Weights of a small mixture-of-experts language model, trained from scratch on English Wikipedia.
Experts: 64 tanh GELU neurons an expert, a softmax router.
Below are experts of layer 2 (counted from 0) of a mixture-of-experts language model. Rows are named router (the router's row for the expert), up (a neuron's input weights, with its number), down (a neuron's output weights, with its number) and show model dimensions 0-127. Each number is 200 + 30 x the weight over its row's rms, rounded and kept within 0 to 999.
After each expert's rows: a language model's description of what the expert responds to; "comes before" lists some tokens at least twice as common just after its tokens as in all text. This comes from a sample of Wikipedia text that the model never trained on. Tokens count by the router's weight.

# expert 21
router,207,207,165,227,236,264,156,161,222,234,191,190,174,189,182,229,180,215,208,197,166,167,199,174,226,162,195,203,183,226,234,245,211,224,146,208,184,244,219,160,232,218,208,212,195,261,235,187,168,182,247,171,174,158,193,204,213,192,147,209,235,231,222,203,202,202,211,177,229,257,228,200,215,189,242,182,164,189,170,242,180,228,167,202,188,181,208,144,282,225,215,222,228,225,155,165,203,207,198,214,201,244,139,128,203,213,206,198,169,188,158,187,244,126,192,226,184,231,227,229,200,199,166,148,207,234,198,243
up3,225,205,161,229,184,195,219,214,208,201,150,242,223,231,237,169,229,200,206,200,207,242,173,202,153,184,235,165,218,217,235,177,229,192,194,195,207,191,155,183,183,212,171,214,221,191,186,220,211,198,228,164,266,159,184,200,218,177,197,234,248,188,202,250,152,154,234,220,174,224,236,161,198,238,196,168,221,253,162,183,197,208,155,194,167,190,118,186,183,190,175,149,201,216,232,150,212,153,150,230,205,249,230,156,228,224,196,208,232,177,191,245,228,231,212,229,194,257,155,237,141,226,202,186,149,203,254,216
down3,234,209,212,192,177,252,204,192,217,199,214,220,206,173,224,222,204,273,214,202,211,173,190,205,214,151,206,156,220,239,207,172,191,226,145,159,175,211,242,197,195,190,156,208,173,184,179,193,196,148,204,215,217,246,183,169,174,173,231,137,165,235,214,193,206,172,210,253,169,190,234,177,187,205,208,147,250,253,202,179,237,180,181,201,197,235,248,233,184,210,170,185,263,205,170,205,149,217,216,175,194,166,211,251,168,192,201,194,273,196,275,155,205,172,246,197,135,153,205,232,140,171,212,194,186,207,224,226
up4,187,298,189,163,182,234,157,234,173,188,198,241,144,204,180,255,154,184,253,197,173,199,230,212,169,206,192,225,244,216,161,276,230,204,183,224,201,150,175,180,211,210,220,207,239,219,219,171,212,211,166,167,225,192,238,193,237,212,180,222,219,203,240,172,177,246,131,176,184,249,217,181,196,233,188,160,223,184,146,241,177,207,208,180,190,198,176,188,217,166,230,209,175,207,158,198,239,203,190,222,146,184,179,172,238,187,195,188,241,204,211,186,173,246,188,189,135,239,165,185,171,185,183,243,231,178,189,161
down4,194,227,189,247,207,219,165,214,208,134,169,202,202,159,195,171,222,138,197,166,192,258,176,173,228,217,205,141,208,210,213,214,268,145,192,188,200,171,167,186,188,217,206,242,264,203,234,193,184,181,225,174,194,264,214,192,110,211,214,239,126,216,181,165,219,224,199,179,237,182,131,190,209,182,192,244,188,150,213,207,241,201,184,229,176,215,235,220,206,231,222,241,241,211,218,208,182,125,156,173,202,250,203,189,196,218,200,202,168,191,202,242,215,200,215,223,208,201,182,226,184,241,160,180,206,222,174,221
up5,176,178,157,171,173,191,163,222,240,165,192,211,180,197,229,232,198,196,184,241,231,209,123,246,272,180,203,112,152,193,243,208,213,208,236,154,144,236,236,199,203,207,208,213,247,199,166,175,199,170,202,202,200,156,192,233,218,217,189,183,253,238,193,201,144,240,243,166,242,159,217,160,185,189,166,179,263,156,235,210,223,219,243,230,177,221,181,207,197,209,250,206,176,183,182,191,184,190,245,188,175,180,163,189,212,215,213,229,201,211,170,175,241,179,241,205,194,227,179,254,200,235,188,151,197,172,189,209
down5,208,206,232,235,199,215,237,167,210,127,225,165,157,224,199,251,226,189,193,226,238,189,185,216,178,213,198,186,259,189,188,207,209,174,143,230,178,145,189,244,182,109,226,154,193,178,206,207,238,214,178,235,191,208,163,207,194,237,212,185,272,207,192,217,207,193,199,171,185,207,208,215,136,187,218,164,202,223,241,226,153,191,202,249,237,186,252,184,195,228,164,159,228,213,178,161,229,203,204,198,164,215,213,185,192,218,171,238,132,171,225,159,160,222,211,188,185,226,211,135,229,169,205,203,207,201,221,273
up6,188,181,204,205,285,155,170,193,219,197,175,176,230,240,230,145,197,218,242,208,243,169,208,231,243,212,190,193,208,161,220,148,177,270,147,155,204,223,213,238,197,146,212,215,172,223,191,170,248,129,153,192,172,211,236,192,164,209,192,182,188,204,220,136,239,181,195,182,199,227,188,201,216,208,201,189,226,192,200,252,198,246,228,223,174,252,205,141,184,146,197,194,226,213,202,215,273,207,162,217,209,184,190,247,228,168,229,178,205,175,157,226,187,245,223,189,203,158,218,156,200,179,184,173,180,207,186,220
down6,227,199,166,120,196,214,208,205,163,160,184,205,194,228,224,216,171,210,211,214,183,246,187,156,203,197,226,146,187,187,240,239,158,234,205,201,146,205,228,208,211,194,164,227,245,231,246,121,163,232,191,193,223,203,143,184,187,177,244,230,223,214,225,206,153,216,220,183,124,215,206,215,213,237,184,182,187,183,180,211,181,234,221,191,217,184,199,232,236,255,155,187,177,200,214,208,185,206,279,212,222,187,207,155,162,196,208,212,221,171,151,214,228,169,173,197,271,174,161,196,227,186,247,160,232,179,246,224
It responds to: Taxobox list punctuation
comes before: "-", "=", ":", "\n", "- P", "- •"

# expert 13
router,227,177,188,164,268,183,221,206,243,209,213,207,205,165,226,202,221,163,214,157,223,182,227,210,181,196,222,211,217,219,153,246,211,214,199,198,159,186,214,141,191,179,223,218,204,170,240,207,225,190,180,260,247,238,169,210,185,228,175,197,172,189,117,197,207,185,213,196,222,188,207,201,144,179,195,163,213,208,186,221,190,218,173,229,153,216,163,219,137,215,166,220,205,206,139,167,154,210,238,264,204,212,171,222,150,152,206,240,205,179,237,193,211,181,242,190,119,240,233,189,205,181,214,232,150,252,248,221
up2,198,234,195,194,213,187,223,245,218,138,225,200,203,213,212,217,206,185,170,197,187,178,193,184,226,164,169,172,205,218,224,220,206,197,188,302,210,202,188,210,209,185,156,163,157,214,175,231,241,209,158,158,170,192,174,183,263,183,140,175,188,236,206,190,136,199,197,121,200,192,213,238,238,203,128,221,236,200,162,198,233,151,197,180,223,183,207,198,197,241,196,237,192,248,171,196,276,252,168,245,168,236,174,167,239,208,186,222,173,206,193,164,172,227,182,202,171,221,210,228,167,184,179,204,244,244,225,191
down2,190,197,189,208,152,227,214,153,216,222,214,199,179,154,188,204,189,220,214,199,181,231,195,236,249,156,138,217,248,160,213,200,237,185,169,201,191,251,227,210,215,226,215,200,200,160,180,186,200,178,177,175,218,189,174,177,148,181,168,187,185,259,225,225,225,180,213,147,180,260,154,187,212,236,268,175,185,193,225,98,245,208,168,193,246,196,187,180,149,186,237,215,218,169,172,192,196,181,215,170,193,221,221,246,189,251,208,201,188,212,217,182,180,172,271,219,198,232,202,240,199,171,206,249,155,254,162,215
up3,186,184,183,189,131,183,198,206,228,182,230,183,234,206,165,223,204,198,190,129,259,210,235,269,141,233,196,165,206,227,208,251,231,160,247,232,267,233,185,203,166,189,196,240,187,235,175,242,170,207,152,204,202,201,195,200,241,192,246,202,190,228,198,190,153,182,176,200,189,174,200,225,165,131,185,152,185,179,185,205,261,212,159,172,198,231,281,195,224,217,147,160,180,204,176,217,205,186,175,197,192,211,178,226,199,197,200,174,221,172,185,178,251,184,248,157,220,228,239,199,198,227,247,202,184,217,171,219
down3,234,146,184,169,176,187,186,163,210,226,233,196,181,182,203,221,254,184,196,159,170,109,201,142,225,185,272,234,187,211,180,206,195,211,174,153,227,222,178,236,158,250,155,221,179,176,222,165,178,225,201,241,242,215,184,187,219,199,192,185,236,215,221,194,207,171,238,218,153,181,178,239,170,195,216,217,219,170,212,203,209,210,182,269,172,191,198,187,193,239,207,245,239,201,167,214,226,260,187,167,236,183,236,202,242,143,202,175,144,210,219,235,152,167,205,253,212,235,234,183,164,192,246,180,167,208,188,199
up4,219,224,187,166,193,182,215,198,198,182,202,263,196,170,178,203,166,162,214,148,210,228,183,188,203,275,204,186,222,217,275,202,192,255,128,199,154,228,215,224,166,217,189,215,187,227,161,186,187,174,182,232,233,159,213,205,210,228,242,178,202,262,183,100,189,227,167,171,203,222,217,212,212,218,182,238,254,209,188,207,163,213,239,176,195,215,198,250,170,183,199,217,229,162,230,194,230,206,176,204,192,186,229,214,218,232,181,156,219,179,189,129,181,228,151,191,192,163,208,147,222,202,184,252,208,142,172,221
down4,206,202,217,230,179,261,230,140,150,267,203,220,159,195,162,200,182,216,215,214,213,191,223,171,182,172,192,218,174,188,177,170,208,168,185,233,241,282,215,208,186,223,222,227,239,199,215,215,204,218,146,187,193,208,147,230,169,252,198,236,228,174,178,178,213,195,139,216,199,195,159,217,231,218,200,189,190,193,153,198,203,265,144,175,218,244,146,179,263,167,207,229,173,206,187,191,205,168,195,207,187,184,122,203,130,222,233,173,192,197,211,202,165,227,156,186,192,230,237,230,213,207,226,223,192,185,250,239
up5,208,188,136,181,204,173,189,184,194,218,220,183,185,234,226,231,148,173,174,240,200,236,188,191,224,204,221,207,207,212,158,185,260,190,177,207,222,191,197,149,247,223,211,206,191,292,188,216,250,166,241,215,197,184,218,158,242,226,208,198,281,196,150,208,194,168,214,184,186,183,209,208,192,289,249,174,233,194,223,269,173,188,195,220,209,142,180,181,185,127,168,175,172,174,162,159,238,202,149,216,195,233,192,201,204,170,161,187,194,159,199,203,200,203,207,193,173,255,210,199,203,180,186,244,221,231,234,183
down5,228,177,193,178,220,178,167,178,248,181,139,175,177,194,177,232,233,196,218,181,231,201,203,176,160,198,235,284,223,155,158,225,170,225,236,212,159,231,154,198,200,218,193,262,196,252,174,222,190,219,163,184,160,238,235,198,194,164,224,170,219,232,239,173,221,227,203,140,184,177,152,179,188,208,205,223,200,199,207,210,223,218,178,126,190,223,184,195,211,209,193,197,274,245,136,216,169,227,229,173,195,215,188,196,185,261,195,249,254,163,166,220,180,179,181,196,150,216,200,205,190,154,233,231,232,202,211,175
It responds to: Table pipes and headers
comes before: "\n", " |", "\n\n", "==", "===", " =="

# expert 17
router,201,184,173,197,219,155,225,251,217,118,248,193,232,166,179,196,190,229,172,173,175,253,256,206,158,184,196,223,218,202,221,202,170,208,221,255,174,179,192,231,223,150,246,176,222,179,229,194,265,239,195,253,198,214,173,197,183,187,188,234,210,204,204,220,245,131,187,197,177,187,141,234,206,174,204,224,158,252,219,223,167,205,166,209,184,205,171,240,143,213,175,178,228,201,192,175,208,212,251,223,149,158,221,239,180,195,204,198,207,189,196,252,186,192,175,249,190,159,167,207,177,170,232,175,155,251,221,232
up3,181,248,214,204,163,188,230,170,205,194,200,214,210,197,228,199,162,238,173,176,206,194,161,240,235,181,143,196,287,175,202,196,205,141,252,234,193,137,225,173,191,189,186,178,170,128,172,237,209,184,186,269,259,203,189,202,242,235,133,173,217,249,219,174,176,211,168,213,179,161,212,201,190,163,223,226,201,201,226,177,288,185,206,202,183,175,194,192,211,167,134,206,245,192,177,232,216,221,207,208,198,240,224,220,230,211,151,181,184,201,203,263,220,198,249,188,147,212,208,198,193,203,178,193,193,208,177,217
down3,197,192,234,197,226,203,180,184,197,184,170,177,235,217,199,250,192,133,228,187,192,179,203,224,195,138,254,261,171,194,191,195,206,185,210,205,262,187,216,232,163,232,165,206,166,266,197,182,219,227,152,192,209,159,200,215,193,224,173,204,194,152,227,179,181,219,176,222,157,243,177,143,218,206,185,153,246,196,225,185,177,219,170,150,194,253,214,172,235,166,264,183,175,211,220,203,179,236,187,237,210,187,197,225,203,124,255,229,244,250,209,225,238,216,145,184,237,160,222,189,184,149,206,214,177,221,184,184
up4,168,256,161,219,199,196,170,214,152,145,141,237,257,189,247,214,203,239,188,230,232,215,214,250,218,141,209,236,185,223,179,203,202,182,175,169,181,176,202,216,171,213,136,173,184,206,218,230,175,130,179,224,136,165,208,247,202,182,156,196,198,190,122,209,178,225,242,172,251,191,189,196,179,195,203,224,195,229,224,183,236,238,176,156,212,211,164,251,187,157,222,222,224,202,192,237,188,224,187,215,226,221,223,242,177,207,195,195,256,240,172,242,196,159,201,224,202,227,151,181,203,209,205,253,177,212,199,174
down4,198,211,214,275,270,138,231,175,182,185,228,163,169,195,149,199,179,183,206,131,178,155,194,204,177,216,201,182,186,225,235,199,216,207,186,228,212,183,207,177,257,185,183,239,259,166,210,187,193,179,213,126,237,186,197,200,218,212,206,188,183,156,157,230,225,190,262,217,224,199,218,167,125,208,172,241,186,245,256,195,227,178,221,234,165,200,185,250,239,209,193,240,230,233,196,198,181,188,221,163,187,201,165,181,139,248,185,252,193,208,189,217,234,162,176,197,173,209,241,217,219,178,223,175,172,176,183,216
up5,226,243,180,198,197,186,220,217,270,200,217,168,241,177,230,176,152,172,195,185,234,230,191,149,134,173,196,224,220,212,215,148,175,196,242,176,209,187,163,232,220,236,153,201,189,204,144,203,178,195,133,196,148,201,210,168,243,217,260,195,196,205,283,141,195,141,192,174,187,150,235,191,260,173,264,182,210,235,263,238,199,199,215,178,208,136,223,183,206,212,158,228,207,190,198,179,198,215,198,244,187,217,209,204,186,211,232,186,209,193,181,235,212,193,204,217,187,209,148,217,214,216,183,221,150,189,214,189
down5,162,228,186,208,176,201,180,231,142,154,215,174,167,218,191,190,242,205,174,193,222,199,218,195,150,237,141,176,232,202,232,262,179,254,235,216,192,180,234,178,214,235,216,172,141,182,267,199,166,194,193,197,221,235,179,172,180,233,152,198,237,162,159,297,197,225,159,182,169,232,194,198,244,190,230,214,229,120,185,245,210,212,182,231,211,227,236,199,219,220,175,169,221,225,237,196,220,157,186,188,187,155,210,169,187,199,160,224,168,164,204,201,200,178,252,159,211,173,202,212,219,211,237,182,226,177,225,202
up6,195,148,163,226,241,190,209,219,194,219,153,242,153,171,215,221,173,211,241,189,214,203,204,185,152,181,130,196,191,225,228,235,177,246,186,173,166,172,229,221,199,221,215,209,274,257,158,224,254,201,192,162,138,162,214,154,149,225,247,204,205,196,243,207,224,200,180,189,178,247,214,191,162,186,260,219,210,187,178,202,245,206,204,153,196,202,245,195,170,227,259,199,150,227,195,190,212,230,164,201,174,225,205,132,195,210,205,204,196,220,180,156,215,158,158,231,191,211,243,224,194,190,176,213,178,211,142,218
down6,143,202,194,235,231,192,206,193,113,218,236,194,184,180,173,210,212,148,182,131,167,129,225,192,186,243,183,171,169,230,259,205,241,225,209,187,218,200,228,201,207,245,135,166,209,232,209,165,174,146,210,154,247,180,163,181,232,212,222,219,237,210,234,155,210,199,167,275,151,191,197,202,189,205,179,220,229,187,198,183,187,188,215,167,149,198,229,181,164,163,229,202,211,213,197,191,230,241,190,173,226,194,249,176,232,162,206,236,228,208,205,201,205,180,171,202,230,202,265,225,172,213,236,202,219,197,248,177
It responds to: Line and sentence ends
comes before: "| ", "|", "\n\n", "-", " The", "The"

# expert 0
router,197,246,218,172,186,238,209,210,187,166,200,181,228,226,152,210,229,147,190,218,221,152,182,164,165,201,195,139,253,221,214,208,140,185,215,146,155,225,145,226,181,254,243,166,198,195,193,207,241,173,216,227,224,146,244,213,146,178,187,236,210,209,269,246,198,205,214,160,152,137,198,230,161,207,227,237,181,202,253,177,228,212,163,215,227,170,197,179,173,212,242,187,217,179,204,234,171,203,234,160,204,225,210,190,220,236,208,192,184,215,217,183,223,208,197,186,167,238,245,138,238,184,205,229,210,209,217,246
up12,158,203,179,217,205,167,195,281,204,178,194,185,239,219,224,153,170,187,199,243,209,241,186,205,228,198,248,205,173,216,173,246,229,159,157,145,169,158,192,190,178,175,179,215,151,243,263,205,159,160,213,217,141,133,241,202,169,208,210,191,208,207,118,217,202,180,259,212,184,211,178,144,210,216,202,199,185,229,217,211,224,204,216,203,191,207,212,199,187,180,244,205,236,205,173,232,233,232,177,209,200,235,230,240,197,172,173,170,203,245,148,156,196,179,197,190,148,184,201,192,267,238,174,204,221,156,228,210
down12,196,242,240,201,176,167,176,211,179,233,207,188,212,214,114,207,203,216,212,160,204,214,210,171,182,250,199,178,213,171,230,198,160,244,216,179,161,250,139,196,172,158,204,190,218,243,178,154,188,260,217,236,213,192,190,223,173,196,203,180,189,200,209,221,205,231,199,275,176,216,243,163,190,255,192,239,175,190,227,150,177,188,236,178,163,225,174,205,207,220,224,231,198,197,217,125,173,172,244,161,151,258,195,189,195,172,192,204,230,172,166,227,207,246,208,201,177,204,244,247,192,130,224,211,161,180,201,244
up13,210,188,233,253,193,206,187,175,211,200,158,220,163,191,214,226,152,243,233,208,208,207,151,237,184,180,235,169,162,224,260,168,178,280,197,208,203,254,151,177,212,190,206,218,208,246,176,121,223,196,159,178,117,184,171,224,177,225,168,172,166,183,215,176,170,186,234,187,201,170,151,159,228,200,216,164,213,168,177,158,200,216,190,168,222,215,220,222,278,205,249,212,193,207,193,244,217,196,207,198,168,247,231,189,275,183,200,244,190,208,180,187,204,214,196,221,175,248,174,213,169,185,224,192,212,183,167,203
down13,217,222,211,151,210,169,256,140,203,159,184,143,232,221,223,204,172,171,222,182,203,185,230,192,249,198,187,240,206,188,195,245,170,220,181,193,200,189,188,196,165,153,200,221,230,240,166,160,197,261,215,205,234,200,131,166,219,178,234,187,212,198,168,227,238,188,131,201,183,221,165,226,185,167,240,256,237,188,216,184,154,212,214,170,149,225,215,133,187,185,224,195,180,212,192,209,199,221,225,213,246,209,219,218,206,209,164,206,228,234,218,180,187,180,254,219,151,208,186,196,96,226,190,228,191,210,254,224
up14,195,241,224,173,207,231,260,147,189,154,188,242,217,268,190,187,187,250,174,210,208,222,214,273,206,205,223,185,200,191,210,196,216,201,261,144,215,142,204,222,220,207,130,201,141,180,160,171,225,228,179,210,189,199,187,157,183,159,205,180,231,155,215,184,203,189,163,246,205,189,189,149,198,226,239,203,220,205,237,150,177,186,193,227,201,185,228,251,150,271,155,195,166,218,247,250,182,235,221,199,199,174,231,197,194,139,224,195,189,183,229,167,176,226,232,200,199,182,207,180,153,178,201,234,185,210,188,222
down14,149,198,130,237,219,121,179,184,185,233,223,208,234,203,229,214,156,194,201,220,269,210,179,189,233,196,235,228,211,194,286,225,175,206,234,207,194,201,176,201,193,143,171,188,183,160,195,235,172,189,185,235,172,225,234,219,224,213,222,215,152,224,117,200,217,153,251,206,200,173,193,242,200,228,181,184,232,193,158,240,180,207,215,234,215,201,145,192,167,176,229,186,229,158,209,175,134,180,165,198,233,227,185,178,144,215,236,202,228,193,233,200,185,251,198,205,232,213,177,208,206,203,254,187,186,185,163,186
up15,187,166,167,198,237,141,168,208,188,239,142,213,222,210,239,222,196,194,165,187,240,226,162,213,170,203,168,231,198,208,218,160,176,213,200,247,149,149,206,172,166,204,223,206,221,214,166,192,232,164,228,228,187,174,192,174,234,229,198,176,186,205,189,225,146,209,158,172,161,213,196,148,192,205,170,217,216,238,221,209,218,149,211,181,232,251,227,236,139,209,241,233,217,191,199,193,176,195,166,133,261,172,168,201,166,253,187,206,230,215,238,209,179,199,162,236,195,258,194,229,222,209,302,192,202,190,193,222
down15,193,187,224,153,209,221,213,236,149,171,218,255,203,218,195,219,225,233,177,172,188,146,212,232,190,225,186,129,215,220,165,249,171,180,202,182,182,208,203,197,265,262,154,217,163,202,200,160,203,171,172,193,206,176,237,217,217,259,207,207,226,230,159,199,212,208,235,160,166,217,206,232,180,193,186,265,271,177,193,197,232,190,197,163,176,195,198,191,196,153,223,208,219,199,244,221,205,290,185,180,200,137,183,190,213,162,174,237,230,183,186,175,204,113,199,216,219,194,210,184,233,203,213,246,158,202,169,173
It responds to: Date and list separators
comes before: "1", "2", "3", "4", "6", "5"

# expert 12
router,188,161,219,216,223,227,162,217,197,259,167,183,179,181,216,209,214,231,221,166,228,168,196,181,217,207,160,215,171,256,220,183,221,215,205,190,201,174,198,178,159,257,176,249,188,196,242,163,221,155,200,212,199,177,177,183,202,224,204,219,219,173,140,195,177,176,225,144,208,235,253,188,204,209,171,205,243,144,219,248,230,247,223,225,196,229,216,157,213,217,227,187,190,176,167,101,206,170,156,180,195,206,219,143,243,233,228,190,214,194,155,210,264,171,188,208,251,247,219,200,229,191,133,207,187,225,166,213
up2,223,242,190,266,208,129,204,175,175,198,230,193,240,214,185,219,193,156,207,265,249,192,246,202,217,166,250,185,210,254,181,204,203,206,200,254,167,218,189,252,168,144,196,152,213,162,200,193,210,166,192,219,176,198,197,204,208,173,192,206,171,207,223,156,197,203,175,197,197,194,223,179,190,229,244,236,234,153,180,167,155,201,202,178,247,183,174,244,182,228,231,271,196,200,256,269,238,192,202,146,233,206,184,204,208,145,195,176,243,221,190,213,183,230,209,143,188,172,182,197,199,194,181,188,233,147,168,157
down2,282,175,219,170,211,143,220,226,173,220,201,181,179,144,216,135,150,180,210,213,242,207,204,181,194,147,213,204,256,194,182,238,204,172,212,178,242,192,206,197,246,113,196,233,213,173,189,152,210,229,168,265,216,196,214,177,178,189,194,207,216,192,150,207,215,171,237,195,186,163,182,248,249,239,195,236,174,181,258,161,186,252,192,210,248,166,200,205,188,218,174,226,173,182,182,179,224,188,177,175,169,174,183,219,166,188,210,169,239,248,209,248,200,206,229,199,217,213,203,206,174,204,190,167,164,264,234,225
up3,201,218,191,223,179,173,215,191,214,232,161,285,187,231,240,196,213,198,186,181,227,231,183,236,189,198,238,169,201,202,212,194,177,277,248,203,251,233,172,182,190,194,186,163,186,131,187,228,237,188,177,217,182,196,191,280,177,157,231,173,187,189,215,125,214,181,224,180,179,184,255,219,221,203,169,192,224,211,224,196,240,204,172,157,205,151,180,190,204,190,202,275,131,147,188,217,197,195,247,215,223,200,178,189,240,162,145,226,203,150,233,172,155,258,171,216,200,206,200,223,197,201,200,202,177,231,204,201
down3,264,199,226,219,230,174,177,237,201,183,183,215,152,201,206,184,192,148,173,201,193,171,159,148,234,187,228,244,178,235,232,196,245,226,168,138,212,218,228,270,156,202,197,188,244,207,187,191,188,223,205,257,220,176,236,202,197,176,193,219,158,228,236,197,232,167,204,196,167,198,231,198,171,164,199,167,157,160,196,212,202,174,228,193,191,202,243,200,194,240,167,217,195,239,230,224,145,194,146,221,212,192,140,229,155,170,251,195,245,243,177,215,206,240,165,193,121,178,215,217,180,209,230,147,201,225,190,239
up4,229,218,210,260,199,204,177,150,131,203,174,228,224,179,215,219,223,191,184,229,230,197,181,189,214,234,201,177,180,209,220,143,174,202,184,172,208,202,152,192,181,164,194,214,183,246,207,216,226,220,178,158,203,217,228,213,254,236,177,205,274,202,230,144,182,233,197,182,153,165,259,163,226,201,159,142,187,190,197,223,236,227,210,227,210,194,184,161,178,123,249,218,193,161,188,216,214,147,235,199,192,196,244,145,213,208,227,221,212,219,226,178,244,147,189,192,221,275,173,223,191,242,169,217,189,153,202,221
down4,192,180,244,189,199,172,154,240,220,240,220,237,269,190,219,196,232,162,206,213,225,175,126,147,181,189,191,192,161,152,205,195,179,190,184,196,235,192,188,196,233,196,183,148,181,193,163,297,245,206,213,263,188,198,189,228,206,158,228,194,173,225,156,184,188,240,172,200,201,172,217,150,174,202,181,185,207,167,156,208,196,238,216,220,190,173,195,183,178,254,179,176,214,257,253,263,218,146,224,216,222,179,153,211,206,175,205,205,223,238,145,153,240,233,236,181,214,219,179,217,196,187,215,211,216,218,217,175
up5,176,179,247,233,207,254,222,130,173,203,202,248,224,165,179,197,146,190,295,178,187,203,156,220,208,219,186,161,178,232,210,214,181,199,199,190,207,154,232,174,207,213,196,246,193,220,173,202,180,235,207,192,189,228,196,208,182,167,183,151,268,223,182,202,235,241,223,242,175,194,243,164,239,188,165,149,203,153,176,219,214,219,278,176,238,205,229,210,252,198,214,216,168,160,142,193,242,209,174,229,213,150,187,201,186,195,187,224,160,171,167,160,238,199,229,151,209,197,184,220,185,202,179,212,193,246,186,177
down5,140,187,187,193,191,199,187,199,205,168,239,208,162,167,169,206,244,229,202,229,223,189,212,219,179,196,208,192,225,175,238,188,168,159,173,276,195,174,203,230,264,218,241,215,145,228,242,184,209,204,204,147,210,225,206,174,219,181,193,151,222,257,224,160,145,229,198,177,210,221,155,198,206,180,203,211,197,214,205,191,245,195,185,213,189,154,120,252,201,192,253,149,193,207,128,200,142,238,235,215,169,262,230,253,232,230,154,200,151,194,200,182,228,220,198,210,219,220,147,200,208,200,184,218,187,211,195,224
It responds to: Infobox field nouns
comes before: ":", ": ", "\n", " |", " |  |  | ", " | "